config.toml
hidden_size = 128
d_expert = 128
hidden_act = "swiglu"
moe_layers = [0, 1, 2, 3, 4, 5, 6, 7, 8]
router_score = "softmax"
routed_scale = 6.93
balance_loss = 0.0046
head_dim = 32
norm = "rmsnorm"
positions = "rope"
init_std_up = 0.0518
beta2 = 0.99
Below are experts of layer 2 (counted from 0) of a mixture-of-experts language model. Rows are named router (the router's row for the expert), gate (a neuron's input weights, with its number), up (a neuron's input weights, with its number), down (a neuron's output weights, with its number) and show model dimensions 0-127. Each number is 128 + 24 x the weight over its row's rms, rounded and kept within 0 to 255. Numbers have three digits each.
Before each expert's rows: "gets" lists some tokens that make up at least twice as much of what it gets as of all text; "mostly gets" lists some tokens that are sent to it at least half of the time. This comes from a sample of Wikipedia text that the model never trained on. Tokens count by the router's weight.

# expert 27
gets: " 2010", " 2019", " 2020", " 2011", " 2013", " 2017"
mostly gets: " 2010", " 2015", " 2020", " 2011", " 2025", " 2013"
router:134133115104103152161149168107129110152149152097150147094137122157147153083148114148089146098104155152146145143165100114151156110155165127136155153154161106157138146132147150130099099104156158154087146095167145094160095137099115122158107149101160101101155145164158105111138140093099102137155159100135154114101148151138106120165140147149108106158104139142095144110154115096130142114112
gate14:073137147175122107109137127139146136083083113144148104154116146096097149107097176133109113154141109139120103061158134151116109101096085130130102129082119112114135132123101118118151159156124082116206117133076106125115165123135155125118133119108108131113103104120121127129149129166150113147107084109121106100140091140149151084119104127120145151111137095133137137125104125131110101154099
up14:099145080143101138136139048109125097104157145130121143156188118148118087108106143081133136142102121149119100128104152088111134141138145156136096135091131120132134138134122126079113128119098099119111113096140096116140134062159151107146178116109124107109124141149142122110146165080101128138096125151133131159110135088091125115142129118172156107119110126120151155120106112151080110114103
down14:129150141132165117093118115156129160108111122145130089127108095068135122073171139135128125153093100154166153099163125106165105149162103170138140158132148128116183156134108095128133129164146066101118107090132138124114119163134128108099112132128061145151123097135137147137115150157121139123119077132146134133129135061125152140130142115124126118134130138135132113099172156111123158156116

# expert 14
gets: "ell", " comp", "ting", "ang", "we", " Bra"
mostly gets: " comp", " Sch", "ß", " Bra", "ting", " Gold"
router:133133115104103151161148169107129109151148152097150147094138122156148153083149113148089146098104154152146145142165100114152157110154165128137156152153161106157139146132148150131099099104156158154087146096167145094161095138098115122159107150101160101100155145164158105110139140093098102137154158101135153115100148150138106121164140147150108106157104140141094144109154116096130142114112
gate13:144168129101105125109117097121128099101094147142136136128089169121098138142119148154128110132199160105135087128111122129127113121134145169109101130173098132131091102093146145133137126111090132126145132115126135119138130113141144102082164125117109142146102141153132131136107154171133145133110185184070138132159133055150151085099140146153102106097132147111108134123099107124118161101123
up13:122162157156130108146136089135113146136119159107103144122132111147143113114141090129101123106092131136115109061113151166140148101188144122109133076156136122122128067118111151117117125081128103135124115149134123148113146107135175102126134120113132137117128174108078130171140103113127131082098093145144110140138126117087172165135108153171151154163132093145154127097100107101104128098138
down13:137119115116118105121141168107101118143102121126137092167120120102129150165128107143119125134106166151120134095117141119146079091119162118193139143132096141111109143184076129113143155097122097149136112194140151127154074128131091114131127132102173095126139135144116138136128174126127115133111136128144132119114114146139148153084168151135162145085151168125148140181104100092131147097115

# expert 24
gets: " for", " on", " An", "ab", " Pro", " in"
mostly gets: " German", " French", " English", "ade", " Pro", " Ni"
router:133134114104104151161149168107130109151149152097151147094138123157147153084148113148090147098104155152146144142165100114151156109154165128137156153154161106157139146133148150130099099103156158154087146095167145094161096137098115123159107150101160101100155145164157105111139139092098102137154158100135154114101148150139107120164140147150108106158104140142095144110154116096131141114112
gate5:121116136154155113093099092125113109112124100154100114188127110111092128130112132087137104163135091092103090115142163132115103127104122126136106134114089162082113115118126106136144141139123091093137117176117095144134154095134179143103144112142107141161052114091133146113147112157163149111116108151138090126157109119129140123099085128108127141099160093119146119140104129179148122143144
up5:110156091114118129146137112152128136159176136142108185123134110142106117184159133113162099147115136091168128153123057140151126157088111110107085151134160147141149122161142113145111138088150133149091149147142205103144165147134139129124156110133141129091107109139120123152114115153129125149149118110118135145164122128146126111123103076180115116105101125089097124145118124118109154113138
down5:114123121176128116109155070108132123128126155132156133128122141101133117099079126100105158090129120140117124104134142167190072140105144166133167118161067122118156132106140119103154151136031154136110108168090085088147110161123132153117146125103134112130110114109114146126117151128109160157148130122113113144108114130105114119121118159103136152114131114114141113133096120147155128146150

# expert 13
gets: " to", "\"", " Da", " Sh", " A", " Je"
mostly gets: " Mu", " Je", " Da", " Sh", " to", "\""
router:134133115104103151161149168107130109152149152097150147094138122156148153083149114147089146098104155152146145142165100114151156110155164128137156152154161106157138146132147151131099098104155158154087146095167145093160095137098115122159107149100160101100155145164158104111138139093099102138154158101135154114100148151138106120165140147149107106157104140141095144110153116096130142114112
gate7:123113135175129115089082094152117139113115102132114106171135141138105105156107122143136115149138092112103094123128135146121091146115108123133119087094109153087123138101113127103141135170116080102132125142105114150117132098156154150116137126164108143170054119112103158126140128134178154083101086138115103138146095136111176111144089135103155160104140103111134114141091123171141097134140
up7:099112145138090136123132104114162163110157101140123118126114084115104113104136119127131159126129133125120122121142155174172085108143105143113108099149148087168102139151119143145088112114078131121142142126150132074104139108155098163133161109132130126099097095169157180103159137143125109102128103059135108139125099116123138178133128119140166134132160099089166127128120151117164128100100
down7:137150139111112105159132153121120120116113126130120123109107160104160111156081099141117122146101170118114116170158154109074136115156176149152163119146107164096120155147127086084168139117141152111159111115112142148138134159175175134102119152145112181155129127131137125154147099131103094118168132159150130151075119121147149121161128119109131107150103128142121165105081096149121090111104

# expert 19
gets: " B", " mi", " John", "B", " St", " Ben"
mostly gets: " mi", " B", " Ben", " John", " Jack", "gan"
router:134133114104103151161148168108129109152149152097150147094138122157148153083148113148089147098103155152146144142164100114151157110155165127137156152153161106157139147132148150131100099104156158154087145095167144093160095138098115122158106150101160101100155145164158105111138140093099103138154158101135153115100148151138106120164141147149108107157104140142094144109154115096130142115113
gate12:111111131119122137132119092147159157128167117138125158125114128107132138118164144159156178141165102057112150102155118130123089131090138148142123120158114116092145139124146147125162178127137140129130155133110146088127168122112145114088100109182154133138105087099133133113145100107142125123119159162120139156149115114066112113135125128115124144131159096097121109111163174166156136177167
up12:107103085103105104099120117154089101140132120148124097152099146145169117114148096139166095136170163164107092089090120119168128145121168155151148131091109138149168117139104137111146167153146096108149125137093115147162123132140108160146119139171144136126121153110157111118127146148111143165148126145121125104107104159110118156123133156102154154156112100081072094135157153130095130146109
down12:114119096094139111183106134100099165141125172125100127151130124100109113083181139128152157137136132137139104129156134141120085130143155146135143151158121158093118130157099106131141114115094073178153106136147126167093145115153118116121155127077139109092155121152102152121132174126134139140136153100128063120155153119135121117145149123151157139129160172117095169096137124139119111090125

# expert 10
gets: "in", "ri", "er", "la", "f", " as"
mostly gets: "in", "ite", "ner", "int", "00", "fa"
router:134133114104103151161149169107129110152149152097150148094138122156148153083149114147090147098104154152146145142165100114151156110155165127136156152154162106157139146131148150130099099103155158154087145095167145094161096137098114122158107149101160101100155146164158105111138140093099102138154158101134154114100149150139106120164140147150108106158104140142094144110154116096130142114112
gate6:145119123098122131113117111135131165115105117177118090120093162114137121121094080117147125177145118144129131143108197123156093146117147161131110118172131183121173111106142123111119105143113144109139103109124141157123083137146088127097124100110097148161099150092107152108131126103124130102099118169080119116127131106100153145132096121131142142136100115134139180117074125158128113096171
up6:120105111118101115133106148101163139141111125101140138137144125143150123121116135163130124152126140121117125173144146093172140110133164178108152091170131101091139138146116115112095122121151083139164169150166111164143138129081101151169100113134130137164116104183097108073129156109102122130155155182105117154143099095106140110119106181118128103123138127154122142179143121161146120118124
down6:160094111131132142111135172135120106108176105110133165126112127122116160165144140120102115136112140126139119167142140123125108169157125108188142115134094076077158101182085132164141109144158125136175092103147118089142122125124133120137129163146121124122156099154105110120127108148147079110131155095136136093155136134157095128130140145085089120157133153135163118090152127099160109156152

# expert 40
gets: "k", " K", "ed", " g", "ak", "K"
mostly gets: "ak", "har", " g", "k", " Bel", "K"
router:134132114104103152161149169107129110152149152096150147094138121155148152083148114148089146098105154151145145142164100114150156109154164127137156153153162105157140147131147151130099099104155158154087146095167145093160095137098115123159106150102159100100155146164158105110138140093099102138154159101134153114101149151139107120165139148149108106158104139142094144110153116096131142113113
gate2:131126148123121140143136114144131138138138108116140105147156089136120096087104104118089107085086108155089136105114142117104128115121113132166068083099113108117140154122103084099124159139086157155177135159098074140160164117153146108130101111136127158172125146094119157142139141142120103123090164119142097152125110139136138123068126114090099141094128159140157128133116100135121088148132
up2:170113134129115157096092113093151096133154153116106112143115115106142128117115114140130146072086115121156108081120101171140090152173138125113138115135113124130122164132100099182129160123104132124107142171114133133085147109100093114115184184119117092157103144118112116107124176115138114097125104118153109081154148109134121112130132097104133126118135102134111155178169093122128103130140
down2:120138152114137131155148171106122143124134141109103078144169137148178153131127136130126130133162166086121122121132117113159140116135100081138149077133183155106086154103108135125110106117101135124185162128152119130157111128095114126149165119135133110165101114148150117108153160106144093106140124159173126091153143115100136094096077140111137118145116152113126125183114103087158152135152

# expert 31
gets: "s", "-", "o", " the", " 1", " be"
mostly gets: "11", "12", "10", " 27", "07", " 22"
router:133133115104103152161149169108129109152149152097150148095138122156148153084148114147089146097103155152146144142164099113151157109155165128137156152153162107157139146132148150131100098103155157154087145095167145094161096137098114122158106150101159101100155146164158104111138140093098102137155159100135153114100149151139106121164140148150108106157104140141094144109154116095130142114112
gate15:126102152110163138077121152114089172162143145138114171169141141181112137171151090098166110123134123122178138103131083098113125131098109144120103137139150093103117099132147121132121110124086133101093182112125101168126130105137172183131101141122106139148124171115115150166143156153141130150138142113145111121108107121119131137093116128099099113096138107124145106121166100122156153103129
up15:109118135153098111156134121128102144164110119113151139145164168163142121154101096140102127155128088156138079086110121125110129122159153163118116089131134099151134142118174101070187148102159152160107157111132102119116101105128151139160130164126147140139136132102133093110188147114124118107122153122092134131134115124116106154130155142169105137142114141186124163154129096097110120172119
down15:122115106157132119148133126144143123143099125082125107116129136159120115132126133087153139141078123080132122139087155127091162152118138156144106157112146148169134158111126122144105079172110137110113107116179138112149112128125187127142090064151113077115132122133162143108138157140092105148104085144154140156086117111144133104150130101131139113134148158085090149140176127096138096116127

# expert 26
gets: " In", "or", "ol", " from", "hi", "wa"
mostly gets: " In", "pr", "wa", "rom", "ran", "ol"
router:134133115104103152161149168107129109151149152097151147094138122156148152083149113148089146098104154152145144143164100114151156109155165128137156153153162106157139146132147150130099099103155158154087146095167145094160096137099115123158106150102159100100155146165158105111137139093099102138154159101135153114101148151139106120164140148149108106158104140141094144109154115096131142114112
gate3:145091122100125159117097144120149108131100134153161132146106093104071120112147105101123140127164154116140104080056163108105175151104111138107103174084133135131151120109130122117146103122143140126118115129113124131129085137135112111105110174113118106111120126120142118124122107147136131102132159123169133106138109067141137150072120154143122207131125121154137145144131158113173096150142
up3:090133171139171137170153136118119128207126123146112152135156089123170144098147106151118120118090143193143166127125139160109095137175156119144118106135097138150123105169108152132191128128139128128146142135098172104106126155109110127130125121145112099138127117094135102122123123141121129109090123102102121114110116163115125133063126136134123120149129110115140119129158155133180105158172
down3:098116095094119130127147120123124109101155097107168176101120120117142123116146123152134182189102139181136148113121070136139081106121145159102131131119113154120152110127119098160135124103121120102131102121125119096172145107124127130171152097141108086119101101103160152176099153140124139144086133117154130146128120127106134137096120093100131087103136156124096118164073125117158128117153

# expert 5
gets: "\n", "==", ":", "===", "|", " is"
mostly gets: "==", " \"", "===", " is", " who", " are"
router:139140133152132146129146095138145118117101135145137151184131115119136098172137115129167141176128084118144121103102154114081113117137094119119126121129082124101111114144122098136136128131105099090189109155102147149110132148183106103105136136138107155159109100087107145135095115164148143156112108136136113104187111091122130165084151105146120123111122147134185146109095121166092154132126
gate15:127150119125129075154105128104123139133143117121136149088110107101173114122097119169113105087117157131086054143115116140165143149119124170126127097107097171096097111091102137121136125109128127140147127159118143087100130119112197114111116119172159105124101120110140135105163136126129113100149090122128112091091109114100141134116110146128131155077143089148142108135130104162157130165114
up15:096159118157175170095133122170128156116133126165110138138157164123085145146135155112104125131123143110134164151164155144105111131095097131097103155141157136113110155118160132122166105164154101107093139138117114143114141126173105161146138136093118139157131131169158126148119172112117140116123152148128149178160160075158132101127126128149136114168115122127141172145139154057115121126146
down15:079155101094156118138140125114092125076139175131082129136131131119106135122137164105119123124113158146139158082129129168135128132116151164143128106076105130083144146135158148123117129097120140115134137109129176091083192137136112190164104097127128108128155173136151160125091151138122145139140157137129143137104142145130130090106146138137135119121111122082118136157140081108155117109167

# expert 41
gets: " West", " left", "serve", " near", " Sea", "dge"
mostly gets: " left", "serve", " West"
router:134134115104103151160149169108129109152148152097151148094137122156148153083148114148090146098104155152145145142165100114151155109154165128137156152154162106157138147131147150130099099103155158154087146095167145093161096137099115122158106149102160101100155146164158105110138140093098102138154158101134153115100149150138106120164140148149108106157104140142094144109154115096130142114112
gate3:115108126126171113131094142131087087107165108144119138139132099120088156173140129095154133118140159106114124100119124157101139096127143133127131176069141134094122126084145175135146135123090087099125134082102118086115137141148156153136133111139093090153100141126129133103147112135133140141107088096140145125098124119163135151055146112122086114132131128159140112098121119136142121193122
up3:113121150155110146126086133104187120130154110116127151131130108115125152096121115135132095150174120161129129162134088132137134127080096112146105187142103130142163128112139125128152130105103152137130094077099105119155128115108133135135150129111119109121109091145113148120073142114136107172051135148110107124138143138122149149117120136158104136128132073133160099085115076154079134159147
down3:152109084121110123133108188081161104145128125144143126161169170124169145109135138157143141119133140133131105139136126106107139124125127163119116116149082159146111134112124133138109155086104141150108163149110153115141112129156144104155121138135118104127157151170147181133132124145109098139106125164125111146106076109091139136109155122074080115118149125128154109137148165101111098182191